Experts of a small language model: a softmax router.
Below are experts of layer 3 (counted from 0) of a mixture-of-experts language model. Rows are named router (the router's row for the expert), gate (a neuron's input weights, with its number), up (a neuron's input weights, with its number), down (a neuron's output weights, with its number) and show model dimensions 320-383. Each number is 500 + 25 x the weight over its row's rms, rounded and kept within 0 to 999. Numbers have three digits each.
After each expert's rows: a language model's description of what the expert responds to. This comes from a sample of Wikipedia text that the model never trained on.

# expert 47
router:503490446513487505471475472539488514508503510522477481483498538482524485504488498472489473507524514514520483518509524486520478492478508503502475523508513516496479532488499476511493473468479514
gate0:539486485491489527482521454495496497509474529504565521483473482457472500479464485494498519474506504527543529493489512502480452518497481490478470594456486485538507491483497545535473525523489505
up0:504557538490537497503490497515507508508499479498503519497512503529486480557482483512504510481482493477536464505500499458555550514517503494457535524482521524519494525483484521475544513483486482
down0:512499504505498496525503488508481514481506470483482540511532511507516490511497482460539464474494492473505486502519478498506481446498487484530508526483530531534498521485465521501523539488478527
gate1:494480489552493491470474510521523494510463483513501503492470524479530492484502499460536497490553518509470459533488521510499499497459502527503504507455546496499535470508532554507505465496496481
up1:494504470489486497505475494544466478474508499508473479487476509492465522494525477510484510495488461546534512562469526470500502457500525532476463461499481542496512517530515511479499522486486484
down1:484515531474521495527515490458471501538523491532514494528544496476485481516502504535478519537498506472504518433490484527528506495479547524529488491441479518513458519511533553450514521468550515
gate2:477493528530495519498425495538495543526487504503490480493508530517493500504504515522515484511461483531467493517482494510526455555513550473528527544493528498476502478536537497524485519469539516
up2:505521479485478500520491527502510525512486516506478540483491481524522511535496505533497493513521461500437529552511522492450518480507519493500459453495530482514502477519444480462526485519487524
down2:504467499458494519516487500505515530497444521515497506495508497512506514535549480529515467529461506485542514472479522461476509505528528498472524480497500515529468479489469513491535508511502535
Later digits inside numbers and middle pieces of foreign personal names, such as Sagasta, Maastricht, Okwu, Sakthi.

# expert 2
router:520462465537470469473477481541478468516483506533481487498479500481512504513476479482467471470508550513503474494516492489500534474508526496551486491495509487502472497473478470530484455495457515
gate0:463463508471548506510491466498471512510510481485467468503475502523524463498526434485470475518522496532522498498506535508553529448468500497518513475524510531500510495509429487508444525473484488
up0:431548503503494477522516496556477505549495475509500557494518490500497499533516460496494493442525498469537506525500539525479455530514477488510536487501535453516496486473531542526510490510510484
down0:523453479503509524535516479483507532513512498510486540468528517512490502503483509495484501508525540519508508486475524523567520461480539489506512510487496514505509480487471511451495501460509517
gate1:478501469504491494495495517534479490511494499559486458529495502492505452492466549490527507497554447492501428520470504537470439497491501490511447501510490471490483522518550541533470474516492527
up1:554494521522508502531468521501502521527491494506527531482486465519496494474478496502519514457460509504448517485549500451483535490491519500488485524494486498521467471505549523501516495482453532
down1:479481470488504549483471466547559450491475488512478452445502495504492478489511484521500500489502489515522508511492504453489506523576493476453484526465487512503499491500495464494486506534488486
gate2:549523488503483538508507521485482503537493526527499523530466444509482528536503489503522478454538545518542501469546502446509491510499537538521512518501522465479492495491465484529524497527463466
up2:532528493499475479456482472459484514511510549507541478484483480532497501595462512513493494464489478515505504495568489496503554498518527538499502508526531464511472461488514513523475508531476482
down2:513518522469460496527527512509554537499548468458463500506468494485451559520507478495502513518459508438516496510515464495486487473551508579524503532519512520491518486494481515484505498540507494
First pieces of capitalized words and prefixes such as Post-, Non-, B, W, plus clause-opening subordinators like After, When, While.

# expert 56
router:509471483513499524485501487524468475511462558515475482512465495483491493445469484496480476499449500521517485504478547488501522465521522510519494466531536453465477502464491485517484467508478527
gate0:490510501518518497477525527502513494496472510519513497496451486480507500449509508537499504495477483508512488464506499505481512459474468515529518479500473517502539498472486489491435510525458496
up0:486506532529520510543479499507520492549483540519477504497482488528484493545493518494504483493514476517476473534458476547529510472514479481495518491501474540517511512435500500481498486545482471
down0:469517540495545464494500539509516480503522480502505492496508487480501486478468532501537477493481521479529498481493501495518500508525493439512534475521540511517498502514511500473490483473497489
gate1:491490429480531440538501509514535450507499511501518539503443496514475493491510476503476504526472525503533521500544499499518502496508495501524533525472491482521480493510515504539488451526517529
up1:523578485480497502481481468508460540501491488482504517471544496517428482459517478466492470458479536507459496466463506498524453495501526469538508540492471534472455523506546469519528478487490511
down1:489495500527499468499511472499490488504487468503556508545471515465545532508515484507495503481475552493492530514519509508535457497558504522519568477493475512470535442483490495524523477496505493
gate2:545532476511472529511533527475491491485470503491505515525458479519512486506505536483485508542494479513536465506515490495500479496511473572483491527502481501478483489498495461505516483567524455
up2:535475481525527459520491482516518515509484461503503449476498497457540489497471486504527515479458472534519514515508495501476485504491469548450465481483530500488484534508502473536502506521482471
down2:511520543509513528453445490500526536478513527531492547485474532462512470533570483489507568513466518466495505536517506478497486500462527507495531536504508506507470539496518472498528474482489502
Field labels and heading markup in infoboxes and credits, such as Production companies, Full name, Preceded by, Coordinates, ==.

# expert 57
router:516512497525471511473472480536474475534473533537483496530489514475501483462487465480505474486505552508508476526502508448517547487481510490520481467533522472461473524476472475538484467456469535
gate0:517539490516504526502439505505527482491509508514514532459471481502481483539437498509507488497512498473512519505594484471497508534459503458517467517553490495488530492484481506492467488514501542
up0:502514503492529527534430520497495536450516478466498476526460500494486498531477496539558483497501447458502521484535488452501517501486552517464486518508522479511522496483488502469496515526530523
down0:549439535513498457498525501532526506539506525470527554528453449502478524491444528492479493498490499481454484459540501551479552520477512492516506506542491467493530493480450503460500533440523491
gate1:512545461516498486518510478466534482498482451502507493492510503519507538492522480527445491503453501468503469507540515501524534478510463443556474494523523474478560488548499522479516459510496505
up1:514500486474526504524503541493482508487532518457504519544523550485524491538497500465528478473523465526499525501489533478520494546496488518479524468463525468493512513514535470519419498437491512
down1:483509478505488437462523514452508510518475500486503509488475489460534496471546483483519454497494509494484496490480533513510507513469483508481526461492502467573506507502499482485509480532507491
gate2:500454475516512536520505453542491454521491494502465541487473501457521483467504506479482476505539507493542471466519505521490521506508515510491523513545483467521488505494513478483544462460519521
up2:520449486483499481488460501466516490515510540521552498537433532521496531530504523530488475516500549509523489534456531506500472491428513513510479484486564527466513493519511515515456535503493483
down2:533460512508472470498500500493484518520497483509519527548478492529556531584517486487497509496484537491536508488466514516545501500539471483469555508472530503543511488486465524493524506491515473
Later digits inside years, scores, ISBNs and table figures, mostly 0 and 9, e.g. 19-9-7, 1.0-6, 2-1.

# expert 18
router:501494485511466552492478500514458478509483524522477442524499542494553430463491492489481465474495515496523467542496511478526474491442497425516488466519519482445496529486470478492491477477495507
gate0:488481498482488518455478487533508485491501459485472476496496510439484471461520488518494493494483492511529518509491495488508425472465480485515495479511468496494471548495498490512479468506518508
up0:510479461522520533485468493496488466476541521488452470486514543512480467479484530516477466483487462495521492556472493465511483509461469463504430458514515509474499539546529477518470512507494517
down0:505505463541495475518494492446510518508512531488537498512490465533498502550464498477481459505480468487462500530519496483509506482559538506482481484472493494511528494529519522504508511467504497
gate1:525490510483449500503471461517536467479494496517482486482527486517489491506472501478474484507482521531460522480473485506560454460473502484510484478532516559441518514452447483478540487495476549
up1:510536491462484499565446488475504437493508498490519518501454510544501520480486489503482538520473512509504525461491498576494493465506456527518506450541533523489518505497485471491486491493497512
down1:482548496510499469514485487506481499506493490555559504502494498524502510535528529529507552511502535484504458495563475490498522496518469521518507499486481490550512499509471506577500500455529549
gate2:500504493501499533519468520532511538480474492507503516517508497497513477463497489508489486502495466552448491483538515487516566521487522535530528465510486499509511528521517458501464506500529525
up2:484516503476508487512508497505473510472497555501477560498520519512482463493510493529494485472489467538531527515550508487484520434507493477529528495536534506485536494479470494490528493526509505
down2:486563512451546498517473493484498527474459483497497463505508545487506472447523505507517481489481549482444500515518502500487515522430523498457541444534501529490486487473481471497511485489535509
Final word pieces of foreign or place names and surnames after a consonant piece, such as -ius, -ić, -berg, -ley, -istan, -ville.

# expert 45
router:507480491520489502490506499528472487505467527525468481519469501471515477474454503496479480472469500530503487519521534454511523505504520505530501489538513462460472512484466493505475481489490541
gate0:502509485504506496489463487482507475497529502463525482532502486512511456539535485523523497463491445454504473542529517505497470470483508485496510501515524494496498535526481511483467480516528524
up0:485480529473485485468479539460458479511513514506470484516477526494484521529477515490503527478485463495510505507540508508537519473515505486525494544474514539497498484508473483538498488546560502
down0:507481440476523507509506529476479511537511521540463416508517486500463472472471482477491473508481483451467490494489485463525522462526515515515490512486497537518523524490457489485440510523511519
gate1:496516475514514453552586504499518522492467511488485502525527512527477543512469511511457509478497491519504492498501508475472552518543505493529478520440520477525486489501488490490493495483517533
up1:512504479499490508554519444450488495480479525488550451468557489493478512462479518509447519443465496507491482505511520452556488503527555465531538484463471494507515486481506507513509467520507515
down1:461509457494510490529519483499486530463491503488479478495526517537484507501473483490523484489427493477481468496527552524524487488469497498480489466462476499531504468519514499524470508472505528
gate2:514489488530452477533541486484541496487443472497490478493512471543490504503517511487509502485478468502498487492529522515467533526516481490447450469480499514468499494482485530483541474519507489
up2:543515518480509526484462491487512494549497497529469527487499491496506503511485477509519508499470541504492504519481477459504492469513536474530443477493494526495501451532494498504523492488548484
down2:485518512474479532541522522496476518536477484551538460525500520406454519517467491491519518500488510493545524487507495500463485487465548523475513473500492469499493489503492513537509533483478505
Labels and numbers starting lines in infoboxes and tables, e.g. Country, Location, State, MVP, plus small number words like three.

# expert 24
router:509476483512488531500462474529459497518489529531479477535501533486527507516479452479524465498515504519517474504490515476494534470465501492517468479544509496455481507476437461507491498471490494
gate0:505488506487488502511528473437521493483460559540495531488519492506483448520501496515496454480459513491501499499525477512529433530431483470510487493508435506518504499486462437519475470513490515
up0:535471491503471481481542476478515523486487479476528503514477543495502490540506519482487493506435553486507506503533501480515542501473496482495511545513489523497483481485520465474492491526464492
down0:519507510472507490475509512495530509450437498526517478545492494492522511551471525483467519532484484526508500468478528481499499493448478472516466505492517496471477490522522490512487476514500522
gate1:478496467517469474518525486493430524495526452526509515475456547534441450530494458475493502499518533492447486472472527511552537502512479483506505480506491502498473522462521492484511491464519535
up1:470470514493505525496560493502534510519465502475523470486488532485556452469463513479510464542456575510481521489490493507462534494522500527510521511509537511499468488470470488485470482469501500
down1:484545506459516470454539497492534509479530463461490476465483493466485483568518478526460536543499476506504497493478453479492489542472504465446517460517529474485506536486528487476494528469535469
gate2:482480520508515514492491497495493493498483471498452515492538513483479526471503514509492509486451489529509540513451498523453509482493516504501510515532484497504474493496521508507549495487520511
up2:505522507515454526508530534427557528493486531512510510535537496530471486530539469490469459537481450509508525527469491495494553511491507454464461441483505529493469505457479513502501480493493499
down2:545533479529545519537481485494528526505519507464443517528472504473512465453505507496495485489517490457489520509482463490522525536529524528497552512507486472496489538499510502536445507514495475
Commas and prepositions of place and time linking phrases, such as in, at, on, during, within, as in places in the United States.

# expert 49
router:521479490532452491472467492527497474507478493538474501537489513477506483517485488485514501490510553520522484533465516497538553483500514499520484464521497493487476525458489488509491504466455527
gate0:488507500509453509515518518480490526509481530495503496497492485569509496506516485514528515553487547443480494491504498530465528508521489499490502466505518491516478505467510450508490503499492505
up0:523508504478499518467505499512503490485474489450528504514513546538475483495548505464552516504475502502540484501501476536494523495521479513470520464569484472529501490469519519485479486494434512
down0:487489538496513473558463470503516511482515523539504498552535488528503459518495487519497475491457477541459506500514510480515505518463460478541541553491530458485523515466458523471479486536503462
gate1:527499506534503450481478490469508513482474518509546491505455466511488509520520454466490483503518499484525540489449510515526480490534530472518544535538507547537502477507480502538487521530469487
up1:507529490470487531549529512543476434522504518493505543512485497500480495446541499517499529516522494534490430493530497491518480495514498507475468466499505470485521512477555489471499458494542487
down1:534490510469528502523474525523499487514466502478471419484514544530475503447508506489481532489495478519440562474498464558461511535466518511452504449472492463488538503484486517520501508492482483
gate2:531491486494473530516454510506527490491517487462510508529472460497549494500469489536510507512590506522530539492527506494498506440500540512514457516519533487489490514491537492517480494502491499
up2:500519476490534476557494474517472471543528510501509470508508487511499504519507468491540507475495503508460519511530498527501529510513529457495510489567472413540492533493504489499528516519459517
down2:533492482505465473507520530474519482470445523490527490532487485471504531507465473517498444516474452434543532473503477510552508491505471523484491512520506510498513519473476466499517486488527485
Spaces and dashes in sports tables and scores, born/died in biographies, and fragments early in rare words (l-oung-es, t-ric-uspid).

# expert 63
router:555463466502465545470460495502501470527462527527484466526473512474493447461477475485462481478494521515516487514441536470535504464474497496513467466537505485467480532453489491521469491462486519
gate0:501561455455521517544504481497536531502477460512537472517487485491544514517476519469492566488505541474473518522514502510480465490502483495549500541531509480501503509507491503496533496517535485
up0:517517505522526505508488507513486479494505445509478485486532495482519490480497476558474544498525558494517521508508507521494498507486491490509488458521515571479474490461505491534476516504545496
down0:520484468492474473461492436494514448499553461483518515503482466499493508525471477505458528490481534507491552493481518493556483507498520522463498475478524536504515535520526487530547513534521456
gate1:522540458518526486503486520549477470535430521561522486498486508538474479498498453538523533483547508459530514499494524475479514509533489476467480490516555497499519492477513499490503483539513496
up1:496536505521499471484488527565489515525477516551509536506487484514517527538472443536508514488496465506523515537497537498487513500497483513504502440479492469507501508490499503465482465516511505
down1:502512448521490512553492520457495500528514497500522495491532500494477482526481442490522519508469501487505466488514463536521466494537514527555534573501488524495482493502489492497541451496497474
gate2:474456500493487514501519477494511465473504498463448459517505509518503492554518508497538502522514501477485473491517509482490573482498495477468533469527474547521524499512485512542493512480512534
up2:551495469453513502504490498481478452489552513481512498505506478490503514487540521499517473497528538580496552486465486504464505460523517514472517490493521441464495478516483513532511523523473500
down2:488476512479528478498497500507465511466501545496495487466510502501487484546523503512552496476542489531506486497504480470542497483484508533519504478510516492525501493493504457511485473497504527
Middle or final pieces of surnames and ordinary words, and trailing digits in lists, e.g. Gro-om, Dro-z-d, sh-af-ts.

# expert 55
router:497517481536501533483491488514474528539478538507478470506480530479483404513476480468507486486497528507504475525475537493533553479520544413553498493514527464474459524483477474500502465474470536
gate0:455510500483524504467481524505519458504511483467500541483485509553482489508503519510506457522440508461505497436520486404520546505502524520526472503487496517489444513494471493486507455477498526
up0:488524477491474519493477547503489473487533486482501515540490486517457494505518495527530489493475534476567484465501512463520506518495531519511523501487485490519503487535493497473525516474475444
down0:493490488507506502538511479510517526530477550508503448528492511535515494499533511481500476543471509493509475498530482505451491509450468495503524482506496491523505446447507489459457532501457488
gate1:501522464478477527517505482483518482518523498456513445495509469515480492502481496475505474493457496520513528538446489451503447529522483481492458465518535452501483527549511497526509476496519502
up1:473522507506503524509490513510475525495465557470551458532472511467520485451517531481448479501516430461513500523464498513522517450488488508499501554542480495489495525525490526505461467480488507
down1:515517511502537502481498497517474545530451491525478472488513514471468486468538462472545521500494480516509486486515488497497534512451495476483522506525466446511495489493483495503484495533487468
gate2:460532468497525520503524495492492476521521474463482511537478534505450514545499504523483474533404501476500473500523486532514531486574475484510474466497527491475486516493479458504530503496481522
up2:511526512483527522528496509472478499500499476476521514516515534469430514519508507482472485496476454498471490458501527506530493510531515500547513483468476532497488496488492489476500476490527484
down2:472573481478513545500491468514514498530467534510509568481519503506480437480491475441536501507497468504466526506524475491488488501467476523492474497534496508516501504510487468516481523497488502
Head nouns of organizations, events and works after the or a modifier, such as film, School, Cup, Museum, Minister.

# expert 16
router:499473466515481540498458503540465485494485496534514438499506530490542490477495473480480459497525497497512492526519509468507480467439495485511472480539537497490485528477454487517477486470482522
gate0:494485485498472517484547513467504487519477530499496473477555471466507480508513507545483461475509486504513476551472513517495487540488457446480467442516534468512498476497474509494512490516490485
up0:477532517510463555528505483530564480503485535503465575501504479496519508538507536504453499503536525493513520468535491480518563511493513493513540537502548536498509504477459501527522514494522490
down0:525520486488516508537456507522468478484500481467469449499485481482446482517510488497515514494502486476462518505513533483513451469496536523535496527503536508484562512478507492460480510495492502
gate1:491493491498436480484519486507444481502496540487536456484488556539503490428518479510535521485511493520450502511508519521535500484487505523518496532499499519459471482487513490500512506490503506
up1:530493463470553469505519521505456459527503474491520487520514539513489499461506506454503456525544529480464469457483464497552524482522497466511520543504505535447482449499479500440511473503477560
down1:541483509497505470495467492506495471530416488457461509480444515468496501490536506494483467513518521494511513492489573503543514506479502503470491507504512499502534467480517510492476517543509514
gate2:497496478489492522472529512518525478495495473500488534459511523558496514531510513482543502525538547453491484471548486480481543511506480497495515534510485508521493448526468493532521533527499506
up2:522518545530519492498489465543504532509484483516491537496455488452538502472519511451458504516489533470497523522478488488531553518507500512513531490505546484473520519520543540518499509495502486
down2:517534490544498525518509498499533458532516523500477514484505527496499503470499486465497477469523447471538527509495456534506483497502481469488527488513465452456504455469462463499552464502488489
Middle and final pieces of personal and place names and common first names, such as Ul-an-ovas, Elliot, Queensland, Henry, York.

# expert 35
router:503441485496493506481478495528466472497484525515487495540490511464519499506468456490504486480497513541504491515510504467501548485502519506523440480557518467467476517467488472540465484467488525
gate0:460511484550527486473479518493486481486482464477487493537534517490504485497513538511508502509482551544503497506569499505494469489514497461502486496534518475478503512491518503498548531540522475
up0:530481521488502512522500509510534530525524562528480515473541474520449493458479487486523484519491454503500526543447503512478461467474496513512476495479541547451510507478523500491466507502502492
down0:479481499528519535485544457504490526461503520501516520508521521470469495536499499536479491490521542527506441524495518486532533503530487452462485473492492544519485529510543553526531506541509541
gate1:497527507487508533470487480511548502510470526519513497548531472507518507493538510513460521542535499494464526547507499538494585502549505462480518450528533438476473510518492508483488507459528493
up1:513487483467519469443491527510539502494530480510510475473520541517549510502505478505466466556537515501498501507488484519462547493489501537438500464503543530497455528512500490528506507491522517
down1:466549527484487475496484479503588503508526502423505463469494498522556501507497522490462469521472517463492502491531488518471501526463497509437481489478494511520511557522566489502521532481517467
gate2:504442538458502483495534552487450506492500518496517481483524490503502526504490496499441521459519437465491532487510544547478523500482481477516467496507517462478510527488477468499481530502490502
up2:530485480514475479479496487499502452497501529500500540479513476486472435502483509482490510471556436503501481501498518480527485474535507538508481501480562492500506514502517527525460507484497522
down2:522492483506522526475488485489498474489496504515512502470481502544502485491524542487481495485546521529520515524515530531472504492509512512451501510489540486477474474479531486478474551486507517
Prepositions following a noun or verb, mostly of, in, to, at, on, for, such as species of fly, rate at.

# expert 7
router:503493472537476492475464454527446493525476532542473482505489541485536480493499478486496473485448506529509461570463502502522519469474534500513456471519535511468495483473511474516465485452484499
gate0:576511497495500496477547476483492503499490479517489514541479522485486463490471496495484480499508477509485495516518512520480513450517533499517546471483525513472484523492488462504473486519518561
up0:498554478477456490532518498505511510496541500497488517477473480457492489485476488489470542511460437491507539528489525481488505529483518536466518488485496532483498484477526514519542497502534507
down0:522536519486491496526488501483504535519518477516464493453520517483463493486469501503495524486519503499513526481483490508527501493456491506461470474509476495529496528513523483500520538512482528
gate1:511534492466480510502487481499448478495485484467504476493521487506501493469471491485520496492489465504491499551484507483482496555507517502474488474520559536493488499503542489485464508487542514
up1:487453488507446531460454483533442530510545478521554506502556504515488501451535533516483472487515524518497453512469470496570454536473480535514470493538506494486500518510487527521486463508500521
down1:498463493484509515524517511513487496527505455554511516506477552509505486548470478509493494527507466545489527543469475463498511512469505535514576517503496500510490508508474481459492488527501510
gate2:512480457466503510467548480509527507490472537518541513485503510491542461498527481482487460479487495458462491545501536487510497530502501434515532498537481497504482524483516478438507511518501485
up2:499531517519466556522478507513465500495514465500458497505524473511513514526473474492508517517505479529475508505482476474544518514463518464537461525503496501487461507500494510514537488488511540
down2:518486479486491574498511512525470489511493539494494542510482517491517513508483484478470478487462476492529485512499502494551510456528497475500458487498523514570528471499492516513540477475515489
Interior pieces of rare names and words (Tet-r-archy, ad-vent-ure, bant-am) and digits in tables and dates.

# expert 54
router:559482473493473503488476461518495459515497519529497482504478518460518458475507461453505483509542560502520458538455524499531507465456512512513470500525535464484480526475482476472481469471494504
gate0:471504502487476475500515494476529477470490533483542468463435548505542500510468527505487482485528528543499525475494488542532497537517492518475505493469519491516485503498493510505466491480514520
up0:454519518496525455462498536510483457512501525476506496477509517512507501514508501474514473427569509512514490483512471534480525501480452532487512541491470470527523502486516495517495471475480492
down0:449514461473460563486529524467484501521530517548511499505488510513518498442524510480506495470474463479544527508526488468500531489492469472519490491506508461488518459514507462497471485509490454
gate1:464518529471489539513517511535459506522477517489493447493500443445493467536484501492459479534501508525531465499494533521522534533536501489550487425490519485462487521511503524494488479524539515
up1:531492496514518461507485515509553500521520483502484508504495527467502496468525520520523546502525493517446506506520523476526515522522517469464501515563486495506497483516453518457509542495477496
down1:497526561495473518497501454514477535492483517522486528535489510487531473505496509532508511492502519447506489502502477498488542488511495484499503495532514476463472491528466467464493521504519535
gate2:517474511485476478475405489506501463496509494531482579522510529474485472490523506561496477507496533495554505497475498504511499498484493562495518468505502484450496474510438527503489506479522453
up2:486481513531532469512462518442481547534493541506481487494506515521481479487533510486470491507452505519521480513530492509477491531515470482482495495522574550499509462528518484527468473519515534
down2:482507501485481524468519506536557504493493517563498503498515477450552503465528491510546481488508499496492473517495469476478531502458507482512450514511483494518545503498535492476498518471500504
Inner word pieces of foreign personal names and rare words right after an initial capital, such as Y-ouse-f, N-olan, Y-abe, plus digits.

# expert 11
router:521485450524469515492474489528486484509489533493498457505461528497533483485481469481487489473478509542514477543482507477552500482473513502522479470511508462474487515474497471538480497446457506
gate0:532511521499477496516489505496516473497501474445542510497468468462510467505506501513502511510473446489536465519500510489523512513513502548461452522517536453519488486438486494524497469524531494
up0:501498494526543462487491508523537511516486515503489539484458520525536505550490503515484519502504513474513525517526481483475431474474531478476482495470445517523499536492531530471490505503494511
down0:564529516510543494521536466522524515472513497555508476469534475507475461501504523477493482520537490511512522514506510501457507536486499495507487543486487489496509445503542514520519507489505519
gate1:506430512513488500494491441516528481495481492487491510535491465478484507492523517506545544481547571474492490475446480520485468504505482521518496486519507549496434491461489467529522530481489487
up1:516494505516467513473494498498515483494514499499474522529498487524531535479533483493479514490573586501540517506548460502479530515483511489513469467468482555517478530477483490542560518498501480
down1:518493529498510531473440464462524512510484527498501503469456507509491535475511501515464524503533509483521512456512530480494487474493481435505555527478510491491473515500487502520511515539466524
gate2:547496495522514461502495515486481454481463488508507492509468548483581471525513501489510511501573499446504499493456495487504477511494499455500493492471539493517537546478505488439506491517449522
up2:541469512525474451494482452512529537501511575448516509524508505533433527450525506519528513471500511515498498492501517528489520517434498457505535598483522520508511502484509528533479495464519495
down2:522465513514503466553524503489473489468471497487493485489506520518462484526536498501540496517514532518566487495486490449513480519531492465526520473499527530487510502499539510501512521551519484
Possessive apostrophes, 's, and, for, or, ampersands and slashes in names and lists, such as boys' book, Students' League.

# expert 41
router:512499498546442527505465437528458462543508512526465474547486538477542506532463479501516473494505514516503486519463517459534530483511506515514493477536530497493494538493481483508454496478470494
gate0:471525479512449523496491464569483441495477484474452547519546471496514472516483498510527508504479538496488500491518501484532522512525494529496511493493486511468442506493509486538508492475501478
up0:519478497493494424524544479515515470478493471487508519508474509525534488515493481482530511509515463509495502478467483464502489494503537502470529476491491528473495478523489497521509495524498488
down0:510494502506535531488510509476502534492534469499513475497497518488485500495490524502526504485457496501463502505497507520484443541545548476545533509519509488502542476486520501482497501538489519
gate1:466451502488448530504445445488523495476491472482537480494510499506494470493502489480468519512470476462538512483492508523488539487476517500510512546497502520534503486527474531459521478511476525
up1:546505505511486507503463522494505499523511518545520491510482513509486478464493514501539532492515445493545477513497500522540485482508504499498480505471510531511518540494555541544488507459498476
down1:509576463503470516510464564495516472511521516500472499527445499540451502495485546524477512497496494510515508534489500527473489495484479413500482487532473505483529515479521510510538503495493517
gate2:510517513516489523450535471473541506488528506519488457473452486467472531465461494463461502541445522509481491534532514479537554488540508440471465466530503492512535483499493511545489533500476486
up2:519536495479510509480529482472497498507506512561488507441512501501474504471491507508480471515500529519484482515462524524535504457517517483499454501514474498471520494501496502511508521509481438
down2:477511547453474484506532497492524506490455505547502497478531491462483525494522484496510526457454520515478478536512504464470503528464503535500546533484504496466517499449511497498479488491466510
Commas, and, but, which, who joining clauses or list items in running prose, such as goes to the city and.

# expert 0
router:484494505531497504476452490524484495532475519512504464503462518487512473527505487500444479501559506512525490507512511481498539489510541498529473461498536448459472526507486490550447484481453520
gate0:494500509565427500497498520502476479489514532478559491499522506494525518462488498467487508465486481493468516509522463491536519494506472486489491499487514510521522508504482490479535529510498479
up0:462492464505532521526558454490498503449493519507512491488481526541507486493484521490484464481485451504529491511468527531468498540467480486487519485488506499516498523483474458479476522463501474
down0:534509482454437540485553530472513484504531497499502481516544502460532501487488519537521527492476485502460484505488496491492513482498442519476526473524491512504514488525518510465537520510517524
gate1:535472493493535461502472553518492452471480509519483522494450460529500495496530497518503509479507512515494462538528520490518483501485534512505507487510491446487488449457516508550468490487483509
up1:559500489483531520506486533508526482473518493518495538493523462490463478436514479547468504477525502498480481541443498545476515489504495541481496493515477517504462504469473558479484499458481461
down1:478528478507500450509482519507490507495464516527523513492483509516503444441538488529512530515417519493510490561526497540490547551488475455513461498496499515487529475529537489525509491498510511
gate2:466463501502453488505505487473494510489523474477522500501444532537529517534525519483490487505433538466513494463511559487498478502493477563471482478515467513532532523548432489516493521497480463
up2:526486540456509524506485518506475481496514493539488492515512546471488504469472504517566477497526479509478531533501509511522520512455499519438520556491537553505533518488490488476451536449524512
down2:513478518505489471533513526484460515505487460514513539498483509528483499496497473464521540488465546512526460490367488497485487493457529511486455513520522475483524476518528457521495504500536492
Common nouns and title words right after the, a or a possessive, often before of, such as father, remains, island, original.

# expert 39
router:508441467550488488490509473530468492530507483517496491499478518457485489529479497478464492473480562501523474479505526521532534480503527489565476484490524492487483512495486492533510466516460518
gate0:495536511512526445482478485510496465548456492518474513523494486563534538495528463544484538498523559487502500468533496477514539478523512521551553455517521497520498503517476515522476507489514522
up0:508530497487516547510479500510530488499461492498508487446463513543522473519502513518494483516513460475521509523476521446476454511478490500498462494464524466518445510516484507490514523488508522
down0:475488497508490470496510554495463532505513503500491509511481530481486492501469479499495490523519564516506517475533552475452485478420541500520493475502525456490493488503509469485478503533496494
gate1:489538491492512486514530522498507495519471507517503492488461512507489483574453512476525542490441434499536490573456537463522493497507511506513482500492512478527445494461507559537489509472484500
up1:460465468488535462478518499488452501462538470469465514525501477481540522530499479485526504541476518523496513473463549520500563489518495505491535532494491475519528496502477515524505533470480491
down1:522538471483503505502494517496503486498506508490521490486496493472517411514486493497498513490530484532502501450476480473512511500536503498460479474520471493497487524506474469494510523443502485
gate2:502538489473500520488495547473478503505505483509550467479513498531486471552482507465511529518509461477506482523484478487523516486535506487498516516517540504501457518443514553488478485475532482
up2:489504482499466538474496482521526500482483508489509437497498499498517525478516478458495477505521475478471514464450497530469474446478514527511501463489493502498596538500501463509479468499506498
down2:508497516506494516509493464513460527536512449535497506495542507523480556480489506508518521510460522489504516480461545465507484472445500544502477489492506507491482488441455493514479510525528472
First pieces of capitalized proper names and acronyms after a comma, colon or "of", e.g. Rh-odia, Ry-u, NS-F.

# expert 34
router:504465487551470513459488502505497510550477548510488468519485526474488469478489480493459476480496545510495483491487524474522569489524539446525503484491518448485482515488499461527443485455476503
gate0:449498527527466471501502496529504469506494523464518501513504516497475527506506472571476487500460495494484503489489518498527492473522503462506462523496479487501508523510538503514492494467505478
up0:480481480557491492526508523489461517529509498514509519493508501487485496502543479546511503501497515462537474506532466481521505499533519487501507417493493507466533528494491482505499474462514516
down0:542486503508500503495528514541524512551456493500483523533484512512506511523499533490513471517506479499498479485548497513520513476493478505489492548518494503499525516507481558485513541484489522
gate1:516531474541482473454516491527503534515479507510437492516535485505503501473494490444507474504504508499478502498497519489540528504457482472482495472485486550478478507552500463486489500478470492
up1:513542473487530461506554457497504539497502525497483479435441494498489498494506503458502516503516442468509509555500517494495543505495473488493519485473462525552491493513533507543484541496492479
down1:478470512458476500468494502490507490513457487474489503479475479499490466474501490490465510487491538485483461501523493510488509509496492472486554499538518512510465495460499535480513497470502473
gate2:498474491485484468534529498541495558509452515498516492533516463507480504515508490507502515467503520521495507511493512495498520511522545493483538486485519456490470494479532464465477502479475517
up2:522531487529467489492518513490519476488465510481479500527518470469506498512485480505478506551551545467491482492524522511457508508522512469507508505526547473545480490504455547491495524522517531
down2:483495497484484537475482447493526498492504474505478519510465475527500504534477547492474525456488548568470497564510525523488479493468518491493484524468497500500508510475528453503544467481510535
Word-internal fragments like P-ont-otoc and p-rop-osed, plus geographic and military words such as United, Navy, Port, °E, km.